config.yaml
num_hidden_layers: 17
hidden_size: 320
n_experts: 32
hidden_act: "squared_relu"
balance_loss: 0.00036
balance_bias: true
router_noise: 0.05
lr_router: 0.00112
vocab_size: 9089
optimizer: "muon_variant"
train_tokens: 286100000
max_steps: 4366
dataset: "wikipedia_en"
Below are experts of layer 7 (counted from 0) of a mixture-of-experts language model. Rows are named up (a neuron's input weights, with its number) and show model dimensions 128-191. Each number is 128 + 24 x the weight over its row's rms, rounded and kept within 0 to 255. Numbers have three digits each.
Before each expert's rows: a language model's description of what the expert responds to; "comes after" lists some tokens at least twice as common just before its tokens as in all text. This comes from a sample of Wikipedia text that the model never trained on. Tokens count by the router's weight.

# expert 11
It responds to: Bare space tokens, mostly before numbers, years or ages after commas, pipes or in, e.g. "Marston, 89", "in 2004", empty table cells.
comes after: " |", "|", ",", ";", " in", ":"
up0:124119103155131103137169101082131154109137130083117105141129137152102132126086108059124120143107108139125131124117134083151137124121096132136174145151152139131109122124127115131074126133137109
up1:130157128119123121145113118134165113134102134129138111125169108131128173102124150138154139120209157159130119115174116141110096120162116107135126132111114097119089138125120146103111098148175160
up2:141109146125124125094116141154138138149090096121117115120128115167125091143075165155147178152100127088109114135147165162135175137121140156125114134164137131134123137114118113107132129124120096
up3:147152132140164108111111097114104134125136097121120152096158086136163124132144104108174156121125070146137153094109128078111131085152108074158131151149127105104163105123122102096113143119155176
up4:133175145132139166147119123154123108134188137132082145112147128148154147123157128095143123164103148154119127118159132174126102132131115121188097109142115112134113108123093092136086135141122135
up5:124096093111129099106114132095126117118116112145136122135157131149136159129145148139091123074169143130160131092118121125152128128143147159118133145143166166144094123109132145113075143097129145
up6:146118095088100060104127130159095152089141153094131059155115116121105121133103119076141103169144130160144149108125112118127085111099147132096128145163094134106132127128097133128123124094155119
up7:148153134161148163111147161102128098152136133119110098147124133098097164090141110145118109139142108134119099113093152144133126173107137108099157113118141141096091153106123088155076146182141139
up8:135129062135105109142158161171143107122116143164116116080190112114144113148083133110095102091124125163166154145164122102111113161164140149158134138127113138145092123166155145141100123143127145
up9:117154130142111124136132117130153111154127176092084134130106142132106105134148124087175139158140148145132081109134118143157145130131076082139082128139137080115108160170110100133168151152071097
up10:117148083119135143153138130092097130124127143108115108117130106100111119149121099143135131103090094105131151141127114122122132179042187117110130145086088153125113126146143105096084133176141142
up11:152112135138109130071103156093141078114117122139114131165156061180103160135128129137146150095163125084160105133155103111140094141099153172113153083151117169162173119135132109143130111194126153
up12:124130138136131147128106160151122141137146130106116113127133116113100139114144055120131185144102157149153128132123155104074125083134126088123146140113145113141088138092143083173133137139177096
up13:158119145183092134192153147117135111152098113134135097130136145155090172127091138131156160105141140124090123132099146148133107130136100134129108145146081134106106153115142171128091165111117115
up14:105113102118088156142142140174103150120115161115093081077152139169130101139157127140138135132094083136150127114127173100173090134075174152140109124106112152107135119099157123114122153113161084
up15:151135146128128115111172159130140108069122120066134079131164123148113119144157142165080136122079112137076164159113153098100136158168132140091108140107098166119162143146162126098115115167047107
up16:153139107127141108128087140120107082128143129161111108146148098104114143120141094128180092117130141147127132140126100104099148118150106091108142091167157162119160090142134128162109134189041125
up17:112171104128180069106090136136122142104118156134132128088089118122150134100120108106111120129146115143133136141121132087117106124109115149105097153140102113115132138168148144135132134133166128
up18:150100077118096124152110124144172118109109120153124164159146115165152137110103122078141147134152129107127129078129119124138143104095104134142091131120148126142143129124140116115077107147097145
up19:092121082159105106084110090096130107125176126110140118122153140136084119121102145129136208134112126139123127160176133156112148120146153117166143108121157149134143114170171111108113107113167168
up20:101129089126111146117139139100101164156114110146116122108184111125098106093127073118123122152114097138155106129135155085141113102144139109147163105148094119154093138169161175173139131109149077
up21:139111144107098094120152166136112105161091108163107102083122154153165141089159114141173151163105128147094154132139167124140138122098167095110147147075143109139093175130102138112113177175151101
up22:116101114123134090110171128064130151135153096081145132117176165100168146144112114142115128153127090138116132151134185151141164142122087169102149124084117101156162105148122114162114125155135136
up23:159125151196121151112151082112136112113129111103119107149094102153078144148137138122130140087131124127110143160134157131114071136132140096137173134162121097121141138094112120130134086113127156
up24:127153156116091126147119117132159096114137122121101096146153180111212110110144123145128130120097138131138118119141144076090137122131151115141138105119118098089173149184081135167163152157098144
up25:152154137113099121122163091152106095139150109123105119115130135120159129140087114116120114158144137148150152126137136114171158124136114104123142120102124141073111155176143099148167144117173116
up26:142157104135119105184080132133158139140128117134152084148117113122151118148158099138182129118152100109124099184104131104131125139144125142158093143141073100103128126127133124090127152155106133
up27:075092130128109117107115092155150154092109146173121134111130135126096143079111119163098122139086161162152126113154160166109135102122116169144137104086115152109124093131110101124139171111120136
up28:157160106081101089104171150088116131163092096127134112129150105153146184133138105088138103122134124080142138138124166125154124135160141129163138130116124150093125123114137126118104115170175088
up29:132137149124098166097108127140108131140126154141153095083141156101111162105156126113135147146154104177157090157111100151145084142169147132114133155123197083121106081126167114127116123138120079
up30:156106150138135129195090160165145102107137149111114149138136131158145115121157103163175165136155149108159126140123099112134153144134141124127104142132120161083094109158120139076104137152096129
up31:150134144119118109110101127115106096096146131133092130107102095117128124155093117131203104156111118123098144132083118141145114121066154154114132113123120160157121138135121137152139148133125111

# expert 8
It responds to: Field labels and heading words in infoboxes, lists and tables, usually before a colon or pipe, e.g. Type, Location, Total, Date, Overview.
comes after: "-", " |", "|", "==", " (", ":"
up0:133136139120130140138123135148112131104133122104130106133150114140142127142117106141145114088098196110107183119151104122118106141085121112153115152143153122127146159102107119117141152103091175
up1:125116130133158156124129182101155097146159158143167118088142136174140141159167176099122150140117134147108126132087112132163143123122138129115118102117097168164130079120135129154143110110139142
up2:147138112139132136128131135136124121149085136162142129078153118132125122151169128127149112103119100106119137136126105165115118094167102149110109118101133107144155103129100078113150095102142120
up3:130113065119107127098128101103102111178103124122113100166158118181114084117116135151108175064134126120110111173168120085101126137154108121137104175122108125063079119108174137130129126089086084
up4:121155132140116108120118131146152115140144148114136121126151116091098181096085134146104125148137163149114064170140185161126134116127145117090163137141150115111099098139151103107084094092147118
up5:125125110154109109127090130123143120137194136100109122130112148140131118107131109117122143157139146156089129122123171092102135125132077122163108131121155128100132112089148124118150183084150117
up6:153109142119122130122109094136144153119091142132119173104144098149117137135110152177087118177157123142126111153152104145116144134118111088117117142094135108130097093126108140128113121128155113
up7:144109096117109146093131156091178123113159120140109107199109092146150134159165117165156141086122139144122153121105140154143154086125151121122135151108140082155091153128179140137161102102150089
up8:138142107071133113136101097124125116071145183160108171089113104127141139122120104101115099087144129148130115146152127144142124137157151131164197066131173125118130117129136104110148125088141163
up9:111074150095133116120124118129166125152126132128131101137129112127124162146147120126134079150129136146139112126161147122089097118113108111133116132126102122131135126176140135120120133115122119
up10:144152105120089116157065150109117145135112115115150160152125141108134100100144164120138131126137086143098162160070109119150200111127113156141097139136138131116117146122152141109098134147130156
up11:151118120158142143142140150118136146105155108161150116153151109143129091118136166112120059134136120124134119150121110133129167124114159082168162107119101123181072133152108105114117152084105136
up12:144132075142127115133118111135151129175140112160171182156140151126159138146112125090176171156162142110100112128154108136131111133135183105125120109090141129131149151132111156121132134164147141
up13:143140140099118105129130117158171147115113090101144128113115169146103127116132114099131051144082151150130120097115139113095120093116101122134127120104116149118109136116094106105126105088139101
up14:107138148132138114210122174163107160089148140121107140092131080146142155139108119132104110107146122147101120079152122117145057100149153146120135114172123127195157131095060152104132138179111088
up15:127136153184124128145126117163109102089112093131105089121116132127111102110105099137123106102119087121162094148095123132125181149106136168166133163139116123124136211087095157097102123152103124
up16:081148130101121128093143162145141130122158123158146090135143120104167066162141133166122152111105120105122137115112146070115142137174128150133112111116165114084098095142151132139136175149136116
up17:153128154132117111132179163158125124124150134148121124123119153150133125165069169121155123145094133161128152098095108113114097142108108107086124129176095149101116092150109151161155123113103191
up18:104146122108116163120158125128102100143112130156123111138136135140157102166114172132136189116128120129146128130156106148161118147136102158104168155163123140118156140116154166131112114142167159
up19:129162171135121157148128088134112140104126141114133135116141111171144139098155114125150162121114125090133149121133120143114148110091113180168128114140194145116093123156112173154122114125102171
up20:095077117124177117100129120141128109161142112129115164115089149142121118141104108140094159113138157115093138126142126079110068123119086138143130114147127171193141102129162159133160153132164117
up21:131134107096087112110168119145111116155130052148146121099124153137127110158161150139117143131100098115111141133110141148070124105123181146151160123117128139116140134150115094123114142161123128
up22:119120119126116096139113144181091150172137134151101117114160083108122120118096101121144113141152101127128157146107167110124140125124088156123161164121106139139153146181148120121123124160161135
up23:186089138137099144117162133136135121102144116203128153136097131112114137150103133117102125065153129158110118101100116134148140149130116141127106156085085106110110160134098102130124128134121167
up24:069090139133122119120112106129103086172103089099145164156101139082132139126150163097109137130145167126140124137128145137116117116092119099101147187140134157116110115099150104146193126148104112
up25:126107148160117151087124086139110110100086131131142112133131154141128084130131118137124095118112130092134165112054137115115137146127097128111119134128143132132134112123130107091138167092196096
up26:134090113112148125120121118112103120114121142126179127096142085150102151161159141149163143106138105138135109126148084108159132149139098097143091099113131102064119093128096091139087118124156160
up27:163096146065144166134157114133156119104162152170148144150114132166167147132094084108170096120103124114179123126105129114122089150144154131114139130147088128121092146154080144067160092118143108
up28:129157127114143116113149152120179152146135184118145131139158194128161153155146106108140149151107127104169119104172098089157110156124142141123143101117145181148123157116162132125092127126139158
up29:130103143135138147137156110113120086072117120119129117140114162116107119087118097108178103123110104149147151136124103131154111136134175138129142140113107168104135162134122161107119114116132099
up30:099142151087115110126094152131112104140181167139110105131078112106193142125164104102109129109131112121143138124147104103149104123081126109161116121142122125129149121131105108146151161131088144
up31:132165147115137120142121120116141110099153146135151134113143127108133101182103106131137152132156149127086141118110129077107116097138178114135138120131131136142121108154157122149202136110171111

# expert 10
It responds to: Pronouns he, it, she, they, him, there, mostly as sentence or clause subjects before verbs like was and is.
comes after: ".", ",", " he", " He", " that", " which"
up0:114098165151131140123106120159104161085170134096135148094124109159149144132135133109153157127136127139122108122119152084128145156091115128155135112148140131120080117116105154140158174191168103
up1:131081165084132127108125098149111140105153099129160113127153159157126154100162167104086129098108134128155148159129135103139127091068143184161089121134129150161143123099108110091115160112141091
up2:166141097107137128136094116128103179147146165165150112152159122095149156178128107111080101123141149116167126142164122115113117134113132126091138126102152131126124099115145168115084100084149167
up3:099097135146125121134049160128141117121108151108123107135166135141136166121101086159135110121149108119143167147180121125074144126093156134132143087146114141100086159133134125112115115147137085
up4:149120145160117124150128128131135129093135133084120102109146127119095105099112135147128137121150172107154157117116078141179116115142192099146130101111113128179103143145141163116157141114140109
up5:134140141128104160073144119084134113121126119165120103135127122117107139164122121154127120151148123111141109129096118125082133081119084141137156125131115165155115087140126105121122124122122115
up6:153097105138139147124126134106142079168177152140167124164160122094151106162117151142114134091147150071146150120127156129147117097153120096127083132107118158126081119134104120117109138129155092
up7:115114193134145130112109132132149122123107161141110123166138143201162143090145151138100098133123125135079124120169109122134117138063176120143157147125140126093117139130096125137109145142138123
up8:147143180089115096126129120161122132137127095113177098119118178117131108156149118115157165123105114139138120110128074110099130087153110146123114139156123108173093116102138148140157147118130144
up9:135136148112112145142094135115106158132122147107137139126115114136116112171155109125114150103097110089128119107168126134096129133161150155122120151154178130184162150073169122092114178149144170
up10:120130155124140098112129153094148123116132100117126095154106102120113107145130126103135141102181169129091107138155124140106117130102125130136151093120128133095124173121121117129100111142136121
up11:102152166079094148137168140115117137166114160120169107101175139156098124122144119145143126105134128158116112146138116134146111083113121199123109111144089141128134117127098155106166160124157089
up12:092091142112118114138096152156132153088118119122139169114144153140114127097111108132114148114109135170115157114126092118117137134148135097132118161116129141133126167098109145146108140143096123
up13:130108160131137094146098120137150185112121126136119120128153138129104124142103132116152093087119169131162127138163106105120145098104129108116101109139114134125124135101104117129115126135151153
up14:135118139139116103115111095109109123153130150148109088064090108132121127123166162121110092097118124149092096131151136083097097130103112123153109122111123151107137112121118143118126111109133137
up15:141157129156132174129171118141120072124157126162119134112067097118129095167129120142118145095126173125112151110122089153129111097143142129129120115124110168110140164107131137133114143125094140
up16:140097153118120126079081161136133148150090091129152111110109081126128114067107126139124139201146132110121126141118131103110140099153127167127139113090195157088107106092143144144131082152113155
up17:123155157129162111140073166154095131128118127127155127163118119094153136134111125129116061110114118168084103124114118112175102121137132147130112147114132162142123155145143096138125120146133121
up18:133129072141155126145161129099099115137105144138122123151061130117139142132116145138133167191118136160096148108137108128153137119127114113163124148120128118130126147125141149131092158143124122
up19:134174132118127160114179119181115119121114086117142112144114145095178080139121130149116143080139152164091110150121147118121115133152080120128137148070094142098115146111112130148117151142154103
up20:166172143135126086123140145164127133170175146153182126109131128159123114143124164137096146171118162143120089112137145096135157136078173114159156157091112105135093153122107110122144087100141107
up21:073166119127122094126142118096177136119066116117149088123145137172148100123079073162151109094124105146123092134154132121158089112144145150113111159126160118121123144102082146117129148124144112
up22:135136134143105072101098122105111140122105103107173122126143120126114112130110114138099155113121081185139174168119134176113142096146090181130139127083111153137119123126144133160125152107098147
up23:159113115197157153117143120121171139159117143059146095165111089121118142099128149175158113123141121143118121105114137143142156100116122107109165112098111146165116125088123109118143146109173126
up24:158096138198140056161159183145116122111107147134136072161132124136140156122158165088149139119112151190143094145078118155146105113125169092110121124102151104123135096127101136124101124105119131
up25:132114108150093127157122109156102158120106154101128100152113143113112136047181150120079144129125127125109143119105102161085109115122165104148128163109154135125119114110139127096121101119132136
up26:095084123106139116136095161142153122123128074090087118110133145125113125115094130093117081116163114119135056114117121163141120113157083109103148121062134099084140144124166141115131143159108061
up27:107116180174115160121124130164119132105192127090119141138139140101128076097138161079105130126091153158143154128119134147113157130131153161143105101149094115126097117118150084138138123104108168
up28:090137137103115128113142093136127126099108097179099139115089146119101110139083140116103134125124144076144146159173100121131114134108142080127168135152130144155120124133097135126143114118110113
up29:125133109162160100145155113137119137106117088087127116146070082132088084142129116152151123094119120150124169149111172087133112109108128148081155124113127127146126164101154121128149138098110099
up30:115120079174131109138110159106147102088102146120080100112083113115164166142144067061172097126154116112111115119112145135108113088137103122141110147154085141108142143120129112166142110125126110
up31:148098104106126168135143134098113137131158126117122128151095117100152095091157154138119148151147129137147119124141132138137125131087131154159122157139108127155145113068095135107170134108151130

# expert 23
It responds to: Standalone numbers and number words in tables, scores, dates and measures, e.g. 1, 12 June, 6 ft, two, several.
comes after: " ", "–", ".", " (", " −", " +"
up0:127136120130099155115138111125125144117154140107110178113113132127105144126152145185153092123105152130137121118158140121092166139129157142088186143156142116108112141113120151107166129112119122
up1:120175096109123129138149141127141141137149092108153133123087106104120124143093121104111145074131133119136111108129129156115139126135109140144169115109082114085108110106169158130134134138146097
up2:109139130123151116108083097127111111126125153159137096123090140164138182127095146120135154136136145146100143114104162080142108106116139155115146167155117135189138148139128146140134196133109150
up3:144122120131141148110114105135135132108147121135105135136160147143157118114110150158135128153108145114117092122110132122111098156080099107153131130172113091139083125104147144116149116098118095
up4:139074174146151148097139136138153108102123145171152128091116134120172111163148141109131134100089171170122110119130166096118133157071157117143104136163107182137174124098136177108107135127144153
up5:132141122164100118116154154105172143084131129121122111204163148148145136139153132114127128116160172104117110090147157110109115098128114113129113150162120170097203099108134122094130159077066127
up6:111109120122087128124094164109166143134092129116146142123136136129118100126104144138095100082120123168108112135108160120122143164130100137162117125157154144140169137116114122109161137143138117
up7:117098149089107157120125119151148116088118100169153166114114104129134109143172144115152073142106089131127125120108130145111128121132110076167102116125131139096142118091152115149122197113075117
up8:092136130109113119136083152089084140127144144144099138147137137094146095113138128089114104100142093104122147120125135120165129121129119153127151124156097141111126131123141138099125090097088118
up9:147096117077161150128114109162151125168156158163099127096101088159146139098165166151112139153129109097113082123145149137115126124124084125105102107121097152076123109131135114122122123183151151
up10:161129130085095118116128116124095180139070114122128125112175108129155120141094077146122085115125071069128102130112130133101107146098136079133166118135141158113131137130096174109136175134123117
up11:124119118148094136110145165135104101074157175137124075150122147126106145143139137160091122112115131118144161123156117135113149127127151134136156149171114111174115140141074156135106165137106184
up12:166111112174140163126131102128139161156110107152122152108179163162136134127147210140143127106122161139094158147168134093124138151163142102116160122137089141153090123155112127131141110119161116
up13:133102141106123136138094150137146173113135149141107135120142121123119140112127119147159096139078133122121131148112125099180134117143122121167142092118120130126064144099138105139073132117124129
up14:176113142131126088133129112165095175113103132135122103114136116104104137076158180162115145135095114139130160082135141118086142158143117152149137141130136106114153169115095145155167164127169116
up15:083149162109125128105078133181101160152117080113136094104125136114092081140149086079104108131132136161150159134098102142118111125155114136144132125173138156140127095128120143139133134115121099
up16:129109120079097115186159156121095103138123147099174126107139159113135139135108152136160139150110134105140143125078125098092121126105120110132086107088045131113137060142112132184158157122100085
up17:106087131119089147102098130117131184134124120146127145152102127102134114086134113146076141118177114066113137124157152141110120091157095133124138152034136172097137150151117120094150158131125156
up18:118152109121147156124135118143111120113116097138093130137106115114146142094085156100146115100102102154111116137124159130155158156205111174129150159145121186150116164148100080121125111109069153
up19:169085167126167138139135129130094131112157164133131125150114129139087154173144131118140136125152115148141116129129143106115113084146100142155151107135132116115150154119089120104112104163111124
up20:121125115194142160141104129127129174119137103134126121122145148132098114130150124126137141106137086146114113153127175175084091121118154111105137122137099100159131124122124107143092091143072157
up21:095116145109114146120126104091147119110146084140116128102100107107091109113125113134088099170084129108116170107143113070119137148117111118142112119098138136148131153136133129157079127181135111
up22:140129104109082146118138123094145147120128136167155131167122124084114151134126172102120131126062160127133119127142152158074129102111082155156109146100139127137094129140159129127124151094129133
up23:112133112108143142099081144155117121164183120133158109048153120140137102144084176166101121069065147142114133121139148160100146152119126139109136086111106116151139143110111099114096117107150104
up24:137113117124111175110141104099125146082127111153130170132134138139140151106120125117162144122131089115142143101100113141112176138191144130119116155140135068097105139143116139160132161110156097
up25:143103108101106149096126123123121145110116126100095135109137133189128130120136124112138152134145185106147136142143115116174122136107089117144145134113099137116147120090140150101133090114119124
up26:137138109105109155104156123127126184118141154121145070143118147135128079114136141153143127107084096144137139154110149141123105122089115120106135138112067120090143113141103113137154126130113132
up27:153141091113149122135092110117152153121146113112114188126091161157113132143156101152103103098153133112136096106089128123089139120145121139140136132107170138118096150130153145148186118122091133
up28:154098140108121139180190145152162155133065136150119123188072129136078151129132122137130089110158164169147120116184083115112108137169124152122138139120075147094091149136135137138117135113161151
up29:121125112107095132147112106152091147150154155140083102102139160141139174129126111138132121071156144135124103113113156114132117132153138130115139121125104163179094154119147137115145173154148158
up30:131118158104114159133187171170124108141136119130106135096094128125110103114136114098125131087126095167102134107093113086116129111147083103180167119108094142131127095116164194126114163135101169
up31:114094165110113112114129131120140128154126125106107112147162156143093133126115095169156114137117133108112091143117132112110112126107119140160120110097090089168134151122133111136124099125097121

# expert 26
It responds to: First three-digit chunk of years like 199, 201, 188, plus numbers in coordinates, large figures and table counts.
comes after: " ", ".", " (", "–", "′", ":"
up0:168124077143125161152118113121088121124113119146120118123132127150073140138160133129124133136103173121129105119109159142091119114112094084119096128133196102147170105138132127105147086145108142
up1:146122147169124152119092122137125113130154099139106110110170141102093113123135132081139153158123116127117126141147103102132154138147108159144113109106166131129156138073161092123144084135094150
up2:075123114108117119136136104147144118103149135151094125131116120137134125176179153073104151177140159113127136116156104115108136077079163094120100098124104146132098125138155110141124155138135119
up3:142096088118146147155158082119100108101146166166131104086158122084150097135147129132100126129105082136149170099104141142098130146137154091151161147118120102128114153115171148136117111135130167
up4:103147155117074102099132119123102122095136150125158130103116129096087152152107110136131123112099145129137135133102166159129076111128118137132137078115119136104135142138102091170154093126127138
up5:134129111150151105147132159141143115124143126112151121142079089126146142131087144094124139120162112130134118130117138105081105107149177133105133149117186153101107119136142152132133109135117126
up6:095125070106148128142136184134123116181124125116123103129143118118104138145138141097139107112146129122127138150123133107143199047149126141161125146119140171112184137149128163125130137104122103
up7:120153154137108159109128086085152117139183127182131075142140158143128126114117184106132103132135098122149115140146103124134121087124075087093122128139125162143146119113141132125124117079128160
up8:133119101078153178136172080167142092103093098117159111145127133128152161149128140100114101165141126154198096162118136129139139100142131102160116129132131164173117117103142145122162144113142168
up9:135136095147159155138122159096145131099131148102130171163142153106139117113159110108113181099139131137142149100080098132119146147101100144180133098148091123109122123131101135135123171138171161
up10:157114131123122121112161133111125102113122121121122119195132106113108132170144077131140103129167137134121140118121148110146133100141139137144117100163142112114075171123132138133145101113111098
up11:080169101134106144088088096117110126135144102152110108163119177126149133118103118142125147148131120098127161113101116141149145138149112149138150118139089141123161145123150142142119123152083115
up12:140136140110116129104112139130158118091155143116115123137148167141144137098119117108146133108137144149115126146158095072148129113131138101143090078130081115137134139112109085130140133156099082
up13:119093139114085125134086096103109112083136103141122133160126160160139115137137101148132149115083142142149151100154095091172129145098112137139114185142102131109115123063140133109121095115103130
up14:127142181140119096116108181145126123117127176159102165110101108095112123167175127125133157122123129121100143119130143094150137128153113119128146088122129137122098137139137083121153138134086114
up15:148122116105147113149168117143130118116106155192138165143104107112139118128147144097171149135135116091110096101159135118104151112107120092178076139137126126094185113113135090155113134139151150
up16:133102126100133136111131129141126146113105112104102142108126112148150106088109114164153096093120113130101126157162106154126100114134143094101133145152082138132140128119093095126156126141137115
up17:128119109080090068129129122132122132139156107142103071100124147116130124176120099093105150134104127140102103177167162092130151146188161134155128153131142122131109143125135150122132087112157121
up18:079102126108092172169187142117135123131107101135105147173119150139101110109106145104173130081081118118113129121127120123084101122095091154113096071146151154128137121104097119114152123110148109
up19:177109104131154108132132136174125142127126157155132147148107072108112157158129118193086152105153092100133140132181105109116140110132168152125092135125130105133127129145138106116153078127158178
up20:112164148128118125105105104127107141135096111159111160179140141138154096114133134108145095120123117180157146142140142092105122083161085109123132086117124138119102154170148099128141149118107091
up21:130103110128127114134101132156141142109100132134124158121156101079094140136122134126123133117116110125148099115140118094105144132093138121076101115123099143108103155134127151123133138132093120
up22:091133139138102110126121103098140121122123073111095119149130129114109085132114116147159113069134146103143076109105143137119122104117121170119151156155133142129173123132106105103189182139095107
up23:128121135146153127117135127148132126121115125148140124128169123143119115130144099104089173117125117104164118131161129182145134107145108152135116127141122107123135136149093158144121128164117159
up24:127126156107108133062119143160100129135174121124118110128127106124146128124172142168170135168130129099137097143110118123173135130126169116160120107097121112102099100127123122118113126132127126
up25:118161144090132123143111101151146092133108132122124138136131119147114154129107109168138109135151079163103137078105130117159154077100146074092102150117128138119123073107130117151126125174091106
up26:152124142116143116158085118132083155163173136157144152123123148084130122141141112114140116123139106148148125156092163111105145143154116154131112104153138149147165126138093123090100153147105181
up27:142115142116078082101138139129129131110153187108160176111150124099114110156124113151175140133144111116114117154123088156134117086138152115141103132158100133136153147138136158133125109090092157
up28:117086074143106130156139127127207163122135123116114105109170098116143113141156099094120092147096145116151168116122077166119123129153097125124104121137109147128158153099114124121129129109081135
up29:113134105121107155099119102122145117143145102104137135120107092136137187134116117129128100131095130128136122159156172157086078172135111114090128161157119080166094122112152080134137111146137173
up30:192176130127108089145116149109082127081104107122145140142136116185145152124120140103137164144138140119136145138128129123140101108116140157140140106178065174156143153144130144119085118130167087
up31:172101134133144143213139116148101154194118104169112094160102102135095132112169097154104132130117158142115113117118147092122105124078184144141104141150132139120124122130125116143124167162095096

# expert 5
It responds to: Singular common nouns or their first piece after the, a or a possessive in prose, e.g. process, contract, view, portrait, disease.
comes after: " the", " a", " The", " his", "'s", "The"
up0:152138084136167129105121093105136106127116143088137127158105102133083102126112072147157127150172123147088132150138141126130099176116121127107100164075099103142158175148089141128130156147132085
up1:165128095120112146120117123113126118163156118142134112135134140168136127129152118119121092137107195168154086105162118140133163097068123155124129121139158137168118159105081130123114128161115183
up2:117134093118143114102136144122156126162115144114121147115134106125098136150107106129082080100114164119163130112156138145115126130138111138131143156157082080188119122137109116150117163089131120
up3:131092131136161095147161128126126133126088115126109135153136160139145093130130135114136136143124108121090114119119132126077132100135148087135112118127111141130130092140124124155124085124130151
up4:162131080116144111157116135125140109138138092167082132164118106105123154105109131138144106143123123136141097144109130148134096126112130122107103165092106119193134184120172140093118104155084099
up5:114087105163086102157104154144117170134167134158129115147107126152075084164097117108147100092127131138153123110107140113099094115180113088130150041148118120166152159121106149158126138108117150
up6:156146124116115134114111104117124102092145146139119097099118147138111137133146095141106153120154080110108129121146129149136143102132120149155140110081143145134130136136130120104104089156086128
up7:097110150149132147137095119147101118130126150114159090169116117120147147143150162103123165123130122108111128163156113143127142131146087148108101125123110158159118124145108162148129145146118118
up8:146135120137152145111163099145118111107122142173165110159137150123176082160108151142154130116096122106132126158135162165090134114145113127159137138157114130161143133045124121120145145148140124
up9:151127098089094125062175134126139126115148125130114138155107115141137110122077075138125155126124137141116140106127175112156141131124142143109130139137132137110112191120119145113136130172131196
up10:145154110137130129182156131104131159074177173103119065133168146081148159163112080104094135102128124139110162144098129158116137134130148115120127159107146082126099149143125113145094117107113150
up11:169128123097164146132139111120139122083121105156137152162087102101117099160128173103133104142144123106127139122127155162164165130096128149094129107186117151202119137105181101063121133128085117
up12:146107103157158091124189113139088112160133112174120081150134172130181131122102151115121142129108082122095135174108133105123142120115134102154133123103089153158137151163157139130151111104124117
up13:139117111113128153126189110200130137141152144146165158089119098115120136169109155139098151098096151127126144110116118124131137138133119102146189118145130120142097104160117111163164121177140101
up14:122090158093120131127123159108140121122165109118107147152153165112118128073118141124096120104122096095154128152118160098149119130103109104127115134129118148107115135139138146159126124138093078
up15:126129148139074119098092115124161125095092123154134127082126133142145092125116134140151095095092125087165153158151140080145139097131126113134129144106159118169099134145117124134128127137117105
up16:100166127149097133153147163100153135150132123095143144159155119151119105131112142164143110127144147115149127133167103150128149148076082092127116141138121141099111149115139107135084168098136150
up17:144127155104112103095151149129106103099160125148117090109145134176138121134146113103118122092123086138142085114130109097131061134143160143072143114119132139124121151088146169136125107150153145
up18:155117165095131143108168118155130161133128125151098108120124138139114129135173144135116136141139103074092104130111133129131096104079126130155115141131131120154145100143156137101141118120099145
up19:075101106076111180133087162116109109139116140200123156102147113091096104125149130135123181119147106126134179136133091088151131120165151146149154098089103161150097112158121173182139128114083138
up20:090153122153129125151146151135117127086119114156111102114072133153152121109164121109150137144129158125116133148153097138143122128094097130129120143154105173133117135115150109087092109149179109
up21:087128158139102073179147113100143128127158138124125118143124156112118103105141100085141131111119102101117166111121124122160137144112140142162156137116127091163107158126128115127118168152102103
up22:128117185147126106138142128150120123119131104137118125135137114146129095152161103139091116150120147149148170141105140128117110171066112168120102118141113136103089124053112085179151124137117151
up23:116108086145166082159118131109117134106134125138157125102142149101093156114174147164107120144157139101093115129101152139139160147121121144115155123113163144128109096133124130090092111133120142
up24:133148142138132153124140093108142181117151088129171121114119148110137144079120146095124108118145109117076141117129115115087146066154126084069113089098141147145135147096060140092125117139126115
up25:159100113119101086135152143171096122099152109102134114100099117098154123115097172132119143171086121115132153130099112136129140056130142172099105074135095160121146069106101126131141119103102125
up26:159121134159114159138115117129150105165119141159156122126100086168115151107153150102137135180105129142122156172133170108157143138123110089140134137115102109112104138145137132163093123154129118
up27:133154152117129152086116133117147112114100133158170121083117131141112159113160152127125128142152137143169139140062099133096152146123073096135114131048138145135187122147112116123107123124107126
up28:143127163130157118127144148099133102113140080140138092130125116172180122095151120124096109115196133124079113153144153102104123140161104139153139131101118137130129179120079146132120152086156152
up29:155132107146131164107091144140105095102131111120158129107096134126144149145120119119150166161086095120156139121106124109128122088136115106107103129112132122145147108151131134120182097102139112
up30:149115121145174141120133128150162134110126142151083125156150107137126143157165110195147098099149198121090090113103122129132145122103112128117132096141103113149127144139111119126098161091112116
up31:130149172122086140124109081118128154131080128103122112120137095103138119122169149118156110108160144097135093138164164106117113087139147142146120105134102123117152132141130157130125168104141120